config.toml
d_expert = 64
hidden_act = "geglu"
attn_scale = 0.177
init_std_o = 0.0549
init_std_up = 0.0632
lr_mult_qkv = 0.5
Below are experts of layer 8 (counted from 0) of a mixture-of-experts language model. Rows are named router (the router's row for the expert), gate (a neuron's input weights, with its number), up (a neuron's input weights, with its number) and show model dimensions 0-79. Each number is 50 + 15 x the weight over its row's rms, rounded and kept within 0 to 99.
Before each expert's rows: "comes after" lists some tokens at least twice as common just before its tokens as in all text. This comes from a sample of Wikipedia text that the model never trained on. Tokens count by the router's weight.

# expert 174
comes after: ", ", "of ", "in ", "- ", "-", "\""
router:50 67 53 74 29 55 58 58 36 72 35 39 33 43 77 36 29 19 55 54 35 46 52 60 51 56 29 35 60 60 66 51 39 55 56 38 56 69 59 43 41 65 50 46 36 43 48 52 29 32 31 40 55 42 66 57 68 78 35 35 58 51 67 37 75 88 57 28 46 47 61 75 49 69 67 43 28 78 39 26
gate0:71 34 73 55 41 51 60 67 45 56 63 71 61 47 38 66 46 43 53 32 63 61 54 68 72 54 32 49 56 43 66 66 40 66 63 54 52 51 70 26 57 61 39 61 43 58 62 43 52 48 66 68 54 37 22 43 42 14 46 61 67 85 45 55 59 61 40 16 56 51 50 53 68 68 42 61 56 49 47 54
up0:67 58 67 25 50 37 39 26 57 56 33 60 27 50 55 84 56 22 64 34 61 45 75 65 74 27 73 55 64 40 61 53 41 44 48 58 50 51 40 71 67 24 31 76 49 55 54 74 42 50 51 42 51 74 53 35 39 40 89 24 59 42 78 38 46 59 31 57 48 48 64 60 48 50 55 48 66 58 66 26
gate1:28 33 65 86 65 32 66 55 47 46 45 55 34 43 61 59 72 51 77 55 52 69 65 44 54 50 50 71 24 54 32 51 34 59 68 50 23 55 29 57 64 83 44 47 29 20 62 87 25 41 72 48 60 48 55 52 15 84 45 52 42 45 64 41 64 66 48 55 75 52 69 62 31 33 51 39 58 46 52 51
up1:53 54 52 81 41 55 69 33 58 40 61 71 47 35 40 57 39 58 43 65 31 59 47 52 36 65 61 39 49 47 19 51 61 43 43 65 35 43 53 40 59 61 72 58 41 43 55 75 34 72 71 58 63 52 60 54 12 60 49 51 49 61 57 38 57 26 33 24 48 48 45 45 84 38 48 38 24 56 23 59
gate2:72 49 67 63 36 62 78 54 33 40 49 48 66 54 62 29 23 43 49 40 37 67 34 68 55 50 22 40 68 38 61 55 55 28 59 38 49 64 62 34 48 83 36 63 43 47 30 54 37 29 41 12 66 37 62 49 48 47 36 37 35 32 56 76 66 62 34 41 37 58 56 76 52 44 61 48 75 43 59 56
up2:50 48 44 56 60 56 46 64 75 52 62 59 53 57 49 51 63 27 33 55 31 50 59 40 46 72 53 56 38 33 49 45 62 69 65 40 71 60 47 42 75 73 54 53 35 35 69 80 45 57 52 31 02 30 34 77 67 55 50 49 89 42 63 76 51 45 50 36 32 45 73 28 80 56 44 33 44 25 48 29
gate3:72 54 56 17 38 38 59 52 47 53 36 50 50 62 54 33 38 55 63 47 29 56 72 29 38 65 27 55 39 53 57 45 31 28 64 63 39 62 34 36 54 65 67 54 67 47 54 41 60 15 55 40 42 54 64 59 68 62 74 47 61 40 75 36 46 66 39 57 43 66 30 52 52 66 59 43 50 55 49 63
up3:50 60 55 67 55 53 39 52 82 60 42 49 34 31 51 44 28 69 51 46 61 54 25 38 31 37 52 29 62 42 61 56 61 54 65 40 48 80 53 81 52 23 37 29 20 53 49 44 46 69 53 62 50 78 43 35 47 47 45 26 65 54 67 34 63 43 33 57 58 47 52 78 71 66 41 42 65 42 42 24
gate4:70 56 55 85 42 32 31 50 58 36 37 48 85 27 38 47 41 52 64 51 64 49 16 54 36 25 30 63 52 60 50 38 56 58 56 36 50 46 60 82 41 26 36 65 63 49 50 83 39 62 62 55 49 69 31 44 55 69 54 55 51 43 56 71 64 68 48 41 60 53 43 42 55 46 61 51 55 29 73 28
up4:58 50 76 35 26 53 61 65 57 48 48 60 34 26 30 48 52 39 50 59 64 44 43 79 46 55 84 56 56 89 61 44 57 36 48 64 51 67 89 99 42 47 55 49 29 43 36 50 26 69 51 52 66 45 51 42 57 61 46 44 33 33 48 46 65 48 32 40 52 51 59 56 46 37 51 31 58 37 56 62
gate5:52 33 51 74 41 30 59 80 48 65 42 58 57 73 59 46 49 60 60 43 25 64 79 78 44 63 32 60 66 40 52 27 47 52 71 65 35 17 57 55 57 43 69 50 61 60 28 70 37 77 32 35 50 68 61 47 58 55 62 49 52 51 54 39 49 54 76 45 44 48 21 52 63 26 59 65 29 40 53 47
up5:45 35 34 21 55 73 69 46 77 61 61 58 10 32 72 46 66 44 34 49 48 70 46 74 63 59 66 59 65 40 82 42 65 34 61 72 43 72 59 60 23 55 57 36 43 41 43 67 39 53 71 49 44 52 36 49 72 23 68 58 42 44 55 65 65 22 41 37 63 60 48 47 53 29 45 22 47 54 44 67
gate6:47 50 52 85 48 41 73 56 57 43 23 34 40 50 52 48 29 31 42 34 39 49 63 65 49 24 52 82 69 37 38 40 68 56 45 43 40 70 36 27 53 70 55 53 68 35 36 55 42 59 66 29 61 39 43 24 49 79 64 59 47 79 51 12 52 64 76 64 58 56 54 67 42 60 74 59 31 38 37 66
up6:52 44 49 56 41 16 51 43 44 49 35 47 30 43 47 28 39 36 35 46 56 82 49 79 30 35 43 52 57 52 36 45 54 59 47 60 31 60 43 46 64 36 31 48 80 49 48 68 13 43 70 26 49 42 59 34 34 67 58 62 73 67 51 21 43 47 50 55 59 58 74 64 49 52 50 43 55 63 54 45
gate7:64 59 51 18 15 58 19 59 72 61 29 50 80 45 40 42 24 64 33 45 54 49 39 65 66 56 52 52 35 64 58 66 26 51 52 30 33 47 54 59 56 61 61 63 49 71 53 44 57 39 71 52 51 43 61 31 55 57 60 46 45 50 61 44 53 81 54 50 56 49 52 57 61 80 42 42 21 65 57 40
up7:42 51 44 46 30 60 61 49 39 21 49 32 35 62 23 73 38 38 85 51 64 31 39 55 53 72 68 45 14 50 30 40 56 61 59 61 60 30 44 48 55 54 53 66 50 10 34 47 46 47 49 58 73 60 48 34 33 57 81 56 52 66 21 63 36 39 62 65 67 44 66 67 37 44 51 48 52 46 21 38
gate8:57 47 55 42 48 71 20 72 44 78 27 51 34 72 58 72 31 55 59 40 53 33 32 47 44 56 68 55 31 64 36 54 17 51 69 56 41 44 51 35 56 39 55 67 45 47 16 61 47 47 56 59 54 42 56 16 68 79 53 38 66 56 52 44 59 89 79 49 53 49 37 58 28 39 53 54 28 30 29 50
up8:40 49 41 49 46 38 39 39 50 44 34 43 74 38 33 28 73 74 65 61 34 39 48 43 50 32 33 60 61 41 64 63 67 72 49 51 54 41 52 55 35 43 55 30 37 39 56 27 53 49 61 32 30 63 52 77 43 12 53 51 38 14 44 82 51 02 57 45 23 64 66 75 84 61 39 58 51 60 50 52
gate9:38 48 34 60 46 59 39 37 39 50 44 22 57 54 13 32 34 57 49 08 35 52 61 54 52 94 20 21 41 72 82 47 49 46 37 54 51 55 48 43 39 58 28 32 43 49 14 60 49 75 55 57 39 58 50 47 39 75 48 40 50 58 36 51 61 39 82 63 42 51 26 51 31 53 43 46 58 57 21 58
up9:27 43 38 42 54 62 39 51 81 40 28 44 56 51 44 48 55 39 71 43 48 44 31 36 65 48 50 68 47 61 44 43 63 47 32 70 26 63 65 43 40 57 53 69 44 58 28 62 44 42 56 57 43 87 45 66 60 62 63 51 33 60 17 53 23 50 60 67 48 43 43 76 17 33 62 42 52 43 36 64
gate10:58 80 33 30 42 57 65 61 64 49 53 41 57 30 69 41 32 42 57 20 61 68 22 61 69 61 69 70 61 31 75 70 69 37 63 31 50 66 34 48 65 64 70 14 37 35 53 33 67 37 49 60 39 48 60 61 21 45 59 60 59 75 85 48 37 67 50 44 52 45 48 61 64 59 62 29 42 49 35 57
up10:42 67 65 78 34 51 60 36 47 45 54 38 37 43 87 36 26 61 76 62 55 55 33 71 58 47 45 36 48 39 49 64 65 28 14 43 30 40 50 57 47 29 44 60 35 51 54 54 46 46 76 62 44 54 73 49 48 43 13 60 49 81 39 57 63 65 61 88 44 39 64 28 71 54 41 45 32 60 34 60
gate11:45 99 65 56 36 69 35 50 45 59 37 43 56 44 55 57 53 36 33 35 52 36 65 54 39 66 60 50 47 40 62 57 42 42 33 43 60 65 52 75 25 68 66 74 57 51 58 57 61 37 58 49 75 56 65 25 45 74 71 54 57 57 58 24 85 72 52 75 63 46 59 61 63 58 71 52 53 72 29 74
up11:45 59 42 45 45 70 45 63 43 67 52 57 65 36 37 60 69 40 21 22 70 48 65 49 54 71 46 47 46 33 66 37 67 53 34 38 56 33 28 72 14 58 60 51 68 70 55 51 42 39 61 24 65 26 50 52 54 52 45 51 57 53 50 60 51 53 47 58 52 69 32 97 71 68 00 23 60 61 50 66
gate12:50 62 55 59 49 38 58 71 53 40 46 59 39 32 48 62 33 70 28 45 35 45 40 59 62 80 74 32 64 53 47 67 48 55 32 22 76 48 67 64 41 39 60 43 47 33 36 63 61 56 54 32 43 70 51 69 51 17 67 60 50 55 40 19 62 60 53 66 53 47 24 51 28 53 61 65 42 83 72 60
up12:34 68 61 71 42 27 53 46 18 46 45 39 62 29 31 24 51 40 59 32 68 49 60 66 41 65 56 48 82 53 32 61 53 46 68 33 36 55 67 22 58 41 72 80 36 34 40 28 68 67 57 47 38 57 67 50 48 95 37 62 50 51 31 67 54 22 40 30 42 42 36 31 45 51 67 47 41 46 62 54
gate13:52 28 50 49 66 69 39 69 53 30 54 55 39 54 68 52 47 66 42 58 55 41 17 56 44 75 60 59 57 33 71 11 58 43 79 47 36 54 64 58 69 59 63 46 50 52 29 73 72 72 79 70 50 43 50 38 63 60 51 48 28 51 49 51 51 44 22 54 75 46 64 56 49 42 42 44 25 49 50 43
up13:69 37 48 31 64 52 60 36 35 34 71 79 52 35 57 57 53 36 40 51 49 80 45 54 59 55 57 59 42 58 55 70 34 51 56 40 82 52 61 46 62 47 59 55 39 54 47 57 57 71 36 62 48 49 65 32 55 59 72 61 40 67 67 61 59 51 53 72 47 52 80 53 32 59 38 61 38 29 32 33

# expert 27
comes after: "°", ",", "′", "1", ".", "2"
router:44 57 49 31 45 37 52 18 73 47 50 69 29 59 41 62 44 65 46 75 55 34 43 44 62 68 50 64 37 61 36 37 33 43 37 55 37 56 74 66 34 46 65 19 45 42 40 56 26 46 64 29 58 50 54 30 72 41 73 48 40 18 58 30 59 42 55 28 43 51 68 74 41 36 45 52 54 41 44 66
gate0:58 42 46 56 29 50 65 41 42 38 19 42 52 44 46 36 62 60 70 90 45 83 44 43 33 41 33 30 60 65 69 64 35 46 47 39 84 68 52 70 44 34 68 44 56 29 75 77 51 53 56 45 25 36 57 38 44 64 63 58 27 19 44 32 55 26 53 61 17 53 50 70 82 49 47 63 33 68 58 62
up0:56 63 43 79 46 56 48 78 49 44 61 32 23 79 70 39 44 25 46 62 70 34 32 35 58 35 50 23 55 49 72 67 70 55 44 44 42 14 47 72 31 50 24 32 56 58 58 47 48 60 60 38 37 67 47 32 49 51 24 62 65 31 55 44 12 27 57 38 62 36 46 55 50 35 25 32 49 36 34 39
gate1:58 41 26 70 35 36 72 53 52 67 46 46 33 82 50 53 53 62 31 47 55 92 37 29 71 72 45 37 32 43 43 23 32 37 73 37 56 52 49 81 38 79 45 02 31 61 58 40 41 33 54 36 21 53 55 51 39 46 59 69 65 57 59 71 33 33 46 37 55 70 48 52 58 58 81 60 47 63 51 41
up1:51 42 52 51 33 42 42 21 64 32 71 59 46 67 41 73 62 46 50 63 40 40 46 60 47 56 34 67 70 39 41 51 62 57 32 55 25 70 44 56 30 27 63 45 62 71 54 48 36 55 60 52 75 37 63 60 64 61 57 61 67 17 59 67 21 24 59 79 26 37 41 63 29 27 22 26 61 38 53 75
gate2:37 30 49 34 42 63 56 78 29 48 31 57 49 42 42 58 86 55 52 47 58 51 99 44 51 24 86 45 66 56 71 52 41 55 57 42 34 65 23 56 24 49 62 44 45 80 55 23 44 55 46 45 65 50 50 51 68 47 21 51 44 83 37 09 40 40 51 52 51 59 31 59 15 63 68 62 40 54 46 57
up2:64 32 20 54 41 79 54 53 41 41 54 32 59 41 41 52 32 24 36 45 72 42 73 60 52 48 63 40 58 41 61 70 38 77 59 27 71 55 50 43 44 54 81 32 44 64 39 52 38 53 48 49 33 42 53 40 33 62 34 51 47 19 76 30 50 00 43 42 41 59 60 69 37 51 52 48 17 55 59 56
gate3:47 64 66 68 65 35 71 66 51 34 39 32 46 42 59 69 52 25 42 47 35 31 56 52 55 48 57 23 52 50 49 69 30 66 84 45 44 92 45 42 43 50 53 54 29 51 35 59 59 61 50 54 30 45 58 73 29 58 39 46 46 26 38 42 31 48 49 65 52 46 50 52 37 57 61 62 34 37 61 45
up3:43 72 51 41 46 42 54 15 40 56 54 31 78 61 28 54 53 38 69 79 42 60 38 45 49 42 39 14 41 60 60 42 24 54 61 73 38 47 58 49 51 36 37 53 73 30 35 44 46 54 80 21 35 43 55 64 42 46 51 37 15 43 46 17 35 44 63 47 52 35 32 39 39 50 65 56 61 47 53 62
gate4:54 49 45 63 44 29 58 65 67 54 34 37 49 45 60 33 57 56 53 88 41 42 61 49 50 48 43 32 36 53 63 56 68 27 61 59 60 32 23 40 63 33 05 44 34 51 84 30 47 45 45 50 33 41 29 28 49 73 51 38 42 41 50 79 56 38 43 66 40 39 58 72 40 71 51 53 41 46 70 60
up4:51 59 31 45 66 52 66 50 43 45 56 67 39 76 46 67 36 42 37 52 71 54 31 51 25 68 30 54 25 52 51 67 36 36 56 72 48 25 81 41 33 50 79 49 50 81 29 49 74 62 25 47 20 60 56 68 48 41 55 70 67 56 52 32 41 62 46 52 34 49 53 46 58 32 59 74 40 61 45 50
gate5:60 39 32 42 66 72 51 58 63 55 47 48 56 44 77 52 41 51 45 87 76 37 50 26 81 39 48 43 64 35 48 32 53 51 43 51 60 03 62 30 55 47 46 48 61 35 51 16 66 55 34 49 54 66 34 49 33 55 30 52 35 25 73 22 81 35 45 72 75 61 45 78 51 48 43 67 33 24 37 71
up5:45 34 75 55 65 55 80 49 59 63 46 62 46 33 35 33 56 17 67 09 29 58 46 58 49 59 58 24 39 38 98 56 56 52 64 41 45 82 38 63 43 41 62 20 37 71 33 74 48 64 41 52 50 45 43 85 27 52 47 52 61 58 26 56 44 54 71 35 35 40 52 37 43 41 28 40 38 52 74 54
gate6:61 68 31 70 44 66 53 51 08 66 37 42 78 46 69 47 69 27 59 39 28 38 46 48 52 42 77 81 36 31 61 25 39 63 55 60 51 33 38 87 61 27 56 41 45 40 65 44 45 49 42 47 39 41 26 60 77 54 51 38 40 47 59 32 74 53 43 31 53 59 57 63 50 48 90 39 31 67 38 47
up6:78 46 37 44 51 65 64 44 65 49 48 39 29 25 61 45 73 34 45 48 62 23 71 05 57 68 59 77 41 45 50 37 52 31 64 49 53 45 54 14 35 39 69 54 54 41 78 53 53 52 67 74 68 57 40 42 74 76 54 44 38 57 63 21 62 55 64 46 55 60 42 68 66 61 62 70 76 55 40 51
gate7:80 36 70 38 65 48 61 50 51 42 53 31 75 61 68 43 47 63 37 38 74 72 39 42 51 35 64 44 55 30 30 64 41 25 70 32 64 61 53 68 31 55 59 59 77 38 36 49 19 46 45 42 63 41 53 50 47 46 53 47 70 37 39 00 53 46 41 30 44 58 48 33 27 50 67 43 58 82 66 45
up7:54 65 41 49 25 77 54 25 61 58 47 55 47 44 43 58 48 49 56 51 51 33 46 48 41 84 80 49 21 58 56 57 52 66 31 81 50 42 45 42 56 65 41 49 56 41 40 30 54 45 52 53 41 29 50 56 18 60 58 66 20 42 49 42 57 40 49 64 29 51 47 58 42 61 18 35 84 21 28 56
gate8:54 33 48 46 69 46 50 47 58 43 56 36 66 76 22 42 68 42 41 47 85 34 33 23 42 62 59 45 45 54 77 19 44 54 49 60 54 31 37 44 38 46 46 24 56 55 41 34 37 50 49 33 35 44 51 82 41 51 12 69 77 47 42 41 74 38 26 85 44 55 46 37 37 47 66 31 28 65 40 39
up8:42 58 75 49 45 71 70 49 71 52 81 34 57 54 34 45 50 39 35 43 61 71 33 44 58 40 57 60 49 56 35 54 44 44 65 40 48 33 36 40 37 61 61 43 28 70 43 69 58 48 56 57 37 47 59 41 38 40 51 65 75 76 72 62 26 71 34 25 73 41 52 62 25 58 39 35 53 59 60 56
gate9:30 39 41 47 37 25 52 29 23 64 46 42 63 61 67 36 44 44 45 55 62 65 58 61 45 36 49 61 48 60 47 77 40 62 45 59 34 16 33 30 51 59 40 55 19 35 32 32 47 53 60 27 52 73 51 54 60 51 34 35 55 43 38 57 55 78 67 39 57 71 45 64 58 61 56 39 22 61 36 30
up9:48 30 45 25 59 45 48 53 46 64 49 38 19 45 39 48 33 47 42 73 38 72 79 47 59 41 70 32 39 54 46 47 41 40 52 74 68 57 40 45 39 34 52 31 46 68 30 55 51 47 43 20 75 79 47 74 49 55 16 46 66 47 45 52 59 30 54 65 51 52 41 62 62 47 59 54 64 52 51 33
gate10:50 66 59 56 59 52 51 80 39 36 33 49 77 33 38 73 53 37 39 77 38 44 55 29 80 39 60 51 58 72 26 41 77 98 58 31 44 61 59 60 63 56 51 47 41 70 73 31 35 42 47 32 53 64 57 54 32 85 45 31 61 46 71 49 39 71 39 41 49 58 40 74 40 50 64 54 36 48 32 54
up10:46 47 70 45 39 72 60 58 40 50 51 42 27 53 66 48 73 40 52 20 34 82 42 42 44 42 68 65 73 34 58 53 36 17 31 23 53 46 39 47 26 63 51 43 23 41 61 49 55 71 54 61 65 38 72 37 56 46 43 59 35 33 28 46 39 59 37 48 43 32 19 28 22 57 39 36 24 48 32 52
gate11:62 69 46 46 56 42 33 32 50 26 22 55 69 47 36 67 61 61 29 43 66 31 59 39 49 48 36 44 63 49 41 73 40 38 49 59 34 21 59 62 29 26 41 49 41 32 57 38 23 55 46 52 42 90 71 40 45 44 43 48 42 62 36 45 68 21 36 43 40 48 49 63 32 37 56 51 69 29 72 59
up11:22 42 43 48 70 44 55 54 65 69 47 62 59 38 76 01 62 79 52 72 42 52 52 39 58 36 88 38 22 22 57 43 49 70 45 30 22 62 50 63 58 38 31 65 36 49 55 47 56 43 33 45 80 30 58 55 72 56 47 53 82 85 48 44 31 36 46 62 52 48 56 52 79 71 50 70 26 38 71 40
gate12:79 30 27 67 59 53 45 52 14 54 57 68 40 57 50 79 30 30 58 60 59 52 32 28 44 50 40 37 68 52 41 27 14 36 56 32 37 37 45 71 35 62 28 45 11 41 64 49 50 75 61 46 32 60 32 46 42 54 36 32 48 61 45 71 32 23 47 79 29 65 73 41 75 53 46 62 61 50 72 49
up12:72 25 72 44 57 38 59 46 07 41 44 24 37 78 43 90 65 49 63 51 45 30 43 39 72 49 29 55 74 79 26 59 43 61 38 58 23 37 41 62 37 52 61 50 74 23 59 93 62 79 51 56 28 54 51 81 52 58 34 34 52 40 42 55 31 42 68 57 38 53 19 53 77 41 54 53 52 63 50 63
gate13:48 64 64 35 64 36 38 62 47 72 47 63 34 31 50 73 54 27 59 27 42 52 38 72 59 23 46 52 54 35 35 56 51 56 69 80 61 62 52 47 46 20 33 51 51 47 37 43 45 43 69 50 98 34 52 52 47 53 57 62 68 40 55 26 54 45 01 17 51 56 49 67 55 37 60 40 24 34 69 61
up13:66 60 37 67 34 15 32 66 50 58 41 57 29 67 37 41 50 15 54 49 52 37 72 72 39 52 42 52 29 57 57 30 20 49 60 33 33 67 61 47 72 63 60 49 84 76 52 41 73 35 59 59 12 51 38 62 41 49 46 45 59 50 66 44 48 25 57 40 52 58 63 43 44 53 45 37 49 02 30 43

# expert 114
comes after: "in ", ", ", "| ", "of ", "the ", ": "
router:19 56 71 25 36 54 74 51 65 46 41 32 45 51 58 31 70 58 63 48 34 46 38 81 58 72 49 41 64 56 46 65 72 60 52 31 33 54 59 57 37 57 36 71 50 60 53 53 52 48 51 71 49 24 67 35 44 63 33 73 45 21 66 41 38 53 88 56 47 55 66 52 56 77 49 61 34 19 48 34
gate0:50 20 38 32 49 69 58 24 70 30 42 33 44 62 74 60 71 72 50 41 48 65 27 63 46 70 49 56 39 16 39 58 60 44 37 74 48 39 54 79 19 30 64 43 59 72 59 57 71 49 47 45 52 59 46 60 68 80 34 55 41 55 41 46 23 58 50 53 52 55 39 64 39 68 36 56 61 44 68 12
up0:67 43 37 54 15 31 69 52 55 42 57 48 40 41 77 40 42 40 35 49 27 65 43 61 45 64 46 53 48 31 51 43 29 47 31 63 74 45 54 45 93 48 28 45 53 66 46 51 51 44 69 66 70 65 47 64 21 47 50 82 54 48 63 38 40 54 39 38 69 51 55 42 49 31 40 29 61 47 62 57
gate1:45 47 61 53 49 61 59 42 29 54 66 76 23 49 52 77 47 73 47 39 19 71 62 53 60 55 52 44 34 55 43 46 53 58 62 61 73 58 30 26 50 50 63 37 42 67 27 21 56 56 24 47 43 48 82 62 22 53 36 76 46 39 52 50 63 61 34 55 55 53 47 32 54 23 64 56 33 62 63 48
up1:17 57 17 42 61 52 32 70 59 49 43 47 73 38 40 62 50 27 41 71 79 30 36 61 59 69 24 66 41 27 69 43 36 51 59 50 51 57 47 59 32 54 20 71 43 42 45 81 58 41 66 58 22 52 41 43 60 47 48 34 53 68 63 48 43 35 51 17 48 47 51 61 49 64 58 65 44 29 58 56
gate2:28 68 59 47 27 54 53 33 67 47 60 42 33 83 77 55 55 38 48 31 45 58 67 22 19 40 55 53 41 30 39 51 57 47 37 72 50 31 52 55 42 65 11 70 62 71 29 86 49 36 35 45 36 51 29 45 70 62 64 54 46 69 52 51 14 69 58 51 47 60 75 53 21 39 35 28 70 78 56 61
up2:71 48 58 37 43 49 48 41 37 60 54 31 53 66 80 73 52 59 58 62 34 29 59 46 22 52 50 46 33 70 50 15 56 34 75 46 44 39 39 45 47 64 52 45 69 64 32 52 55 49 60 25 58 74 52 42 37 69 35 57 67 34 51 48 55 56 64 65 51 78 58 51 36 77 34 36 44 52 72 63
gate3:59 64 56 52 44 62 73 59 51 72 54 51 64 56 37 49 44 18 58 39 58 53 72 41 50 53 46 34 36 61 80 60 48 48 36 87 58 22 50 66 39 27 42 51 71 57 77 67 69 58 43 68 81 46 55 40 13 30 51 52 69 72 76 60 13 60 53 60 44 45 49 50 54 39 31 58 52 37 70 49
up3:39 38 66 35 43 60 64 61 36 76 38 44 32 40 35 34 70 67 16 39 67 29 57 53 54 49 27 68 61 59 37 51 76 79 72 66 56 28 59 74 93 35 57 68 62 57 60 33 40 68 72 49 42 56 47 40 65 33 45 50 43 53 38 36 80 55 39 38 29 52 49 41 53 63 48 50 29 36 57 21
gate4:41 47 54 62 51 35 46 63 54 66 52 40 41 54 67 01 52 38 33 37 29 30 30 56 50 46 28 24 52 51 45 55 53 29 07 43 39 70 73 60 27 27 59 54 52 67 43 38 43 43 38 57 50 31 51 45 40 41 60 42 52 52 78 43 76 65 46 51 47 55 61 81 27 55 46 51 71 82 50 57
up4:42 54 49 61 34 61 27 76 29 53 57 81 71 68 54 61 49 27 61 57 32 45 43 57 65 48 64 63 51 33 56 26 51 44 55 46 81 25 36 38 58 67 27 46 19 48 62 46 35 63 60 50 54 50 30 53 47 30 47 40 59 77 75 59 43 26 67 57 44 40 28 60 74 48 72 84 44 62 39 44
gate5:71 28 69 36 66 36 57 53 36 41 51 44 46 56 50 38 89 40 59 55 28 22 42 53 16 44 65 39 41 50 46 64 76 45 46 11 62 21 45 35 74 64 59 22 67 46 51 52 43 35 65 42 25 53 66 52 41 49 51 78 31 55 52 72 30 32 56 54 55 34 59 59 33 57 50 44 57 32 67 41
up5:58 50 64 35 78 61 33 55 29 40 44 48 37 55 52 61 44 42 52 70 81 64 51 62 46 39 67 67 28 57 57 67 33 52 43 56 62 54 63 71 62 60 45 56 39 72 66 66 66 49 38 69 39 73 23 43 73 41 63 70 77 31 60 38 50 60 51 86 68 56 33 56 69 47 29 78 36 36 34 43
gate6:59 57 35 55 52 40 61 54 88 57 63 49 47 32 53 62 63 57 41 18 38 42 43 62 21 33 47 50 57 34 62 36 40 43 37 62 66 62 57 25 61 72 72 37 51 50 53 67 55 43 46 75 48 60 54 37 52 83 50 76 47 30 65 18 35 66 50 52 24 48 27 35 72 69 47 84 58 40 34 55
up6:18 59 39 76 62 42 42 33 65 54 37 38 44 22 62 29 36 35 61 38 37 64 44 75 54 40 54 43 53 43 77 55 49 39 51 55 73 64 42 63 48 56 38 01 51 37 57 49 41 43 58 69 56 45 58 50 58 74 39 55 49 68 43 55 68 62 46 50 52 37 55 70 71 29 58 60 15 39 59 36
gate7:59 60 69 46 37 13 52 23 67 56 37 37 41 40 34 83 63 31 57 49 50 61 63 56 36 32 57 46 69 51 35 71 56 51 46 26 86 68 49 34 66 62 59 61 57 45 60 46 41 57 45 35 40 88 60 28 61 60 56 58 32 38 63 60 41 44 55 50 65 43 56 73 80 58 21 40 71 32 62 50
up7:38 64 58 52 76 42 55 43 47 55 45 52 41 59 43 38 21 33 48 23 36 43 39 41 60 52 36 42 49 35 43 50 58 62 58 71 48 64 65 20 82 79 22 39 32 61 82 60 33 66 67 45 51 40 57 73 57 65 23 58 37 55 71 20 67 70 40 96 30 44 37 60 59 57 37 52 70 41 26 29
gate8:37 67 50 49 50 63 64 57 53 46 39 73 60 71 47 25 32 71 47 39 47 50 34 71 69 26 48 65 52 32 39 57 34 46 65 80 32 79 64 59 77 64 63 47 54 48 60 59 64 76 71 84 51 40 51 59 52 61 71 81 37 69 73 47 67 38 41 58 47 56 41 67 49 38 41 56 67 43 42 58
up8:60 59 64 61 71 37 73 63 36 48 35 83 38 53 81 77 33 15 79 59 41 67 49 72 72 39 50 51 49 53 55 55 27 35 62 36 29 51 82 51 53 43 60 45 20 29 55 56 62 62 44 51 33 47 55 62 33 54 49 78 20 24 52 50 51 48 65 53 60 52 61 56 56 61 37 35 54 47 49 60
gate9:61 37 47 24 46 58 66 42 65 64 46 42 56 67 69 60 51 46 57 61 50 74 42 44 24 42 60 63 51 44 64 88 65 52 39 58 39 77 70 59 53 33 78 71 65 31 54 64 76 48 39 59 44 89 66 53 33 53 63 73 49 52 57 66 27 18 48 55 44 55 46 35 64 37 58 53 30 38 39 59
up9:53 40 53 42 32 52 45 62 26 27 71 29 38 42 43 66 37 53 39 49 42 75 44 50 33 42 71 29 48 42 55 47 66 23 48 66 78 70 34 59 39 67 65 61 28 45 61 40 42 20 53 31 56 25 52 64 67 50 52 37 57 60 54 41 51 66 43 40 55 54 49 64 48 56 68 30 64 48 81 74
gate10:31 48 40 53 63 25 34 43 48 36 46 31 32 73 64 52 37 37 60 56 06 50 30 72 45 60 62 60 23 60 28 83 45 37 49 56 58 32 59 29 49 40 45 67 34 82 40 42 49 50 70 32 42 63 28 54 55 48 39 48 30 59 66 40 32 70 69 74 53 54 62 54 72 66 63 48 34 37 59 44
up10:68 54 40 54 31 69 64 37 60 49 59 98 42 56 49 69 47 53 58 64 52 38 30 61 47 68 84 38 88 79 40 67 68 16 65 64 64 61 72 42 74 42 56 82 49 34 26 24 60 63 54 48 53 46 49 40 63 62 64 33 40 55 39 61 55 40 30 47 46 53 53 51 61 44 45 43 43 60 40 77
gate11:50 68 53 68 52 48 44 27 20 47 28 22 55 28 42 59 60 38 44 74 70 51 40 64 74 41 50 37 30 44 62 51 43 47 88 64 46 56 54 57 45 17 57 44 54 44 65 29 74 26 56 42 56 73 64 39 60 44 53 40 76 54 36 42 67 57 58 51 39 61 56 47 50 52 39 39 53 49 36 60
up11:41 26 39 55 53 42 59 86 48 45 57 32 47 41 32 21 66 45 55 30 51 47 63 60 51 35 59 47 79 49 38 51 76 48 84 87 54 47 40 53 65 44 70 72 53 30 44 43 57 44 71 62 55 52 68 79 29 41 50 57 37 56 47 38 42 70 39 61 54 68 51 52 12 69 47 31 34 44 61 61
gate12:26 64 42 48 57 54 27 78 63 56 57 56 45 71 48 35 54 56 48 38 51 85 46 64 26 41 44 22 71 65 49 83 51 41 20 48 26 21 43 54 69 35 53 25 99 44 58 28 46 53 73 40 64 70 41 47 68 34 52 51 46 61 59 50 33 44 52 46 41 65 69 48 80 36 47 40 30 28 60 52
up12:51 56 67 51 50 41 69 43 76 60 36 59 44 54 82 66 38 58 40 44 50 51 51 52 32 63 44 74 48 50 54 32 43 59 60 67 48 44 66 61 37 74 35 38 36 34 49 76 45 38 58 52 41 48 38 42 46 41 54 74 32 42 21 43 36 57 76 43 78 54 49 34 39 76 54 66 61 63 48 69
gate13:41 39 49 70 29 36 51 38 38 48 50 44 47 67 61 50 50 12 54 54 53 72 30 58 22 69 45 47 39 49 29 65 44 46 52 70 32 53 47 41 56 45 44 22 36 26 55 52 18 52 44 40 14 47 67 51 84 43 46 70 52 65 81 77 35 71 84 38 58 75 67 49 79 48 40 59 43 39 65 42
up13:62 44 43 56 35 40 58 58 54 35 59 53 48 54 20 38 24 29 57 40 51 59 44 55 41 55 61 47 41 45 47 42 33 26 46 79 68 61 58 55 65 63 78 77 54 38 29 66 19 49 54 55 49 53 64 44 75 69 41 57 51 43 40 67 53 79 68 46 63 48 49 37 74 29 35 53 41 53 70 44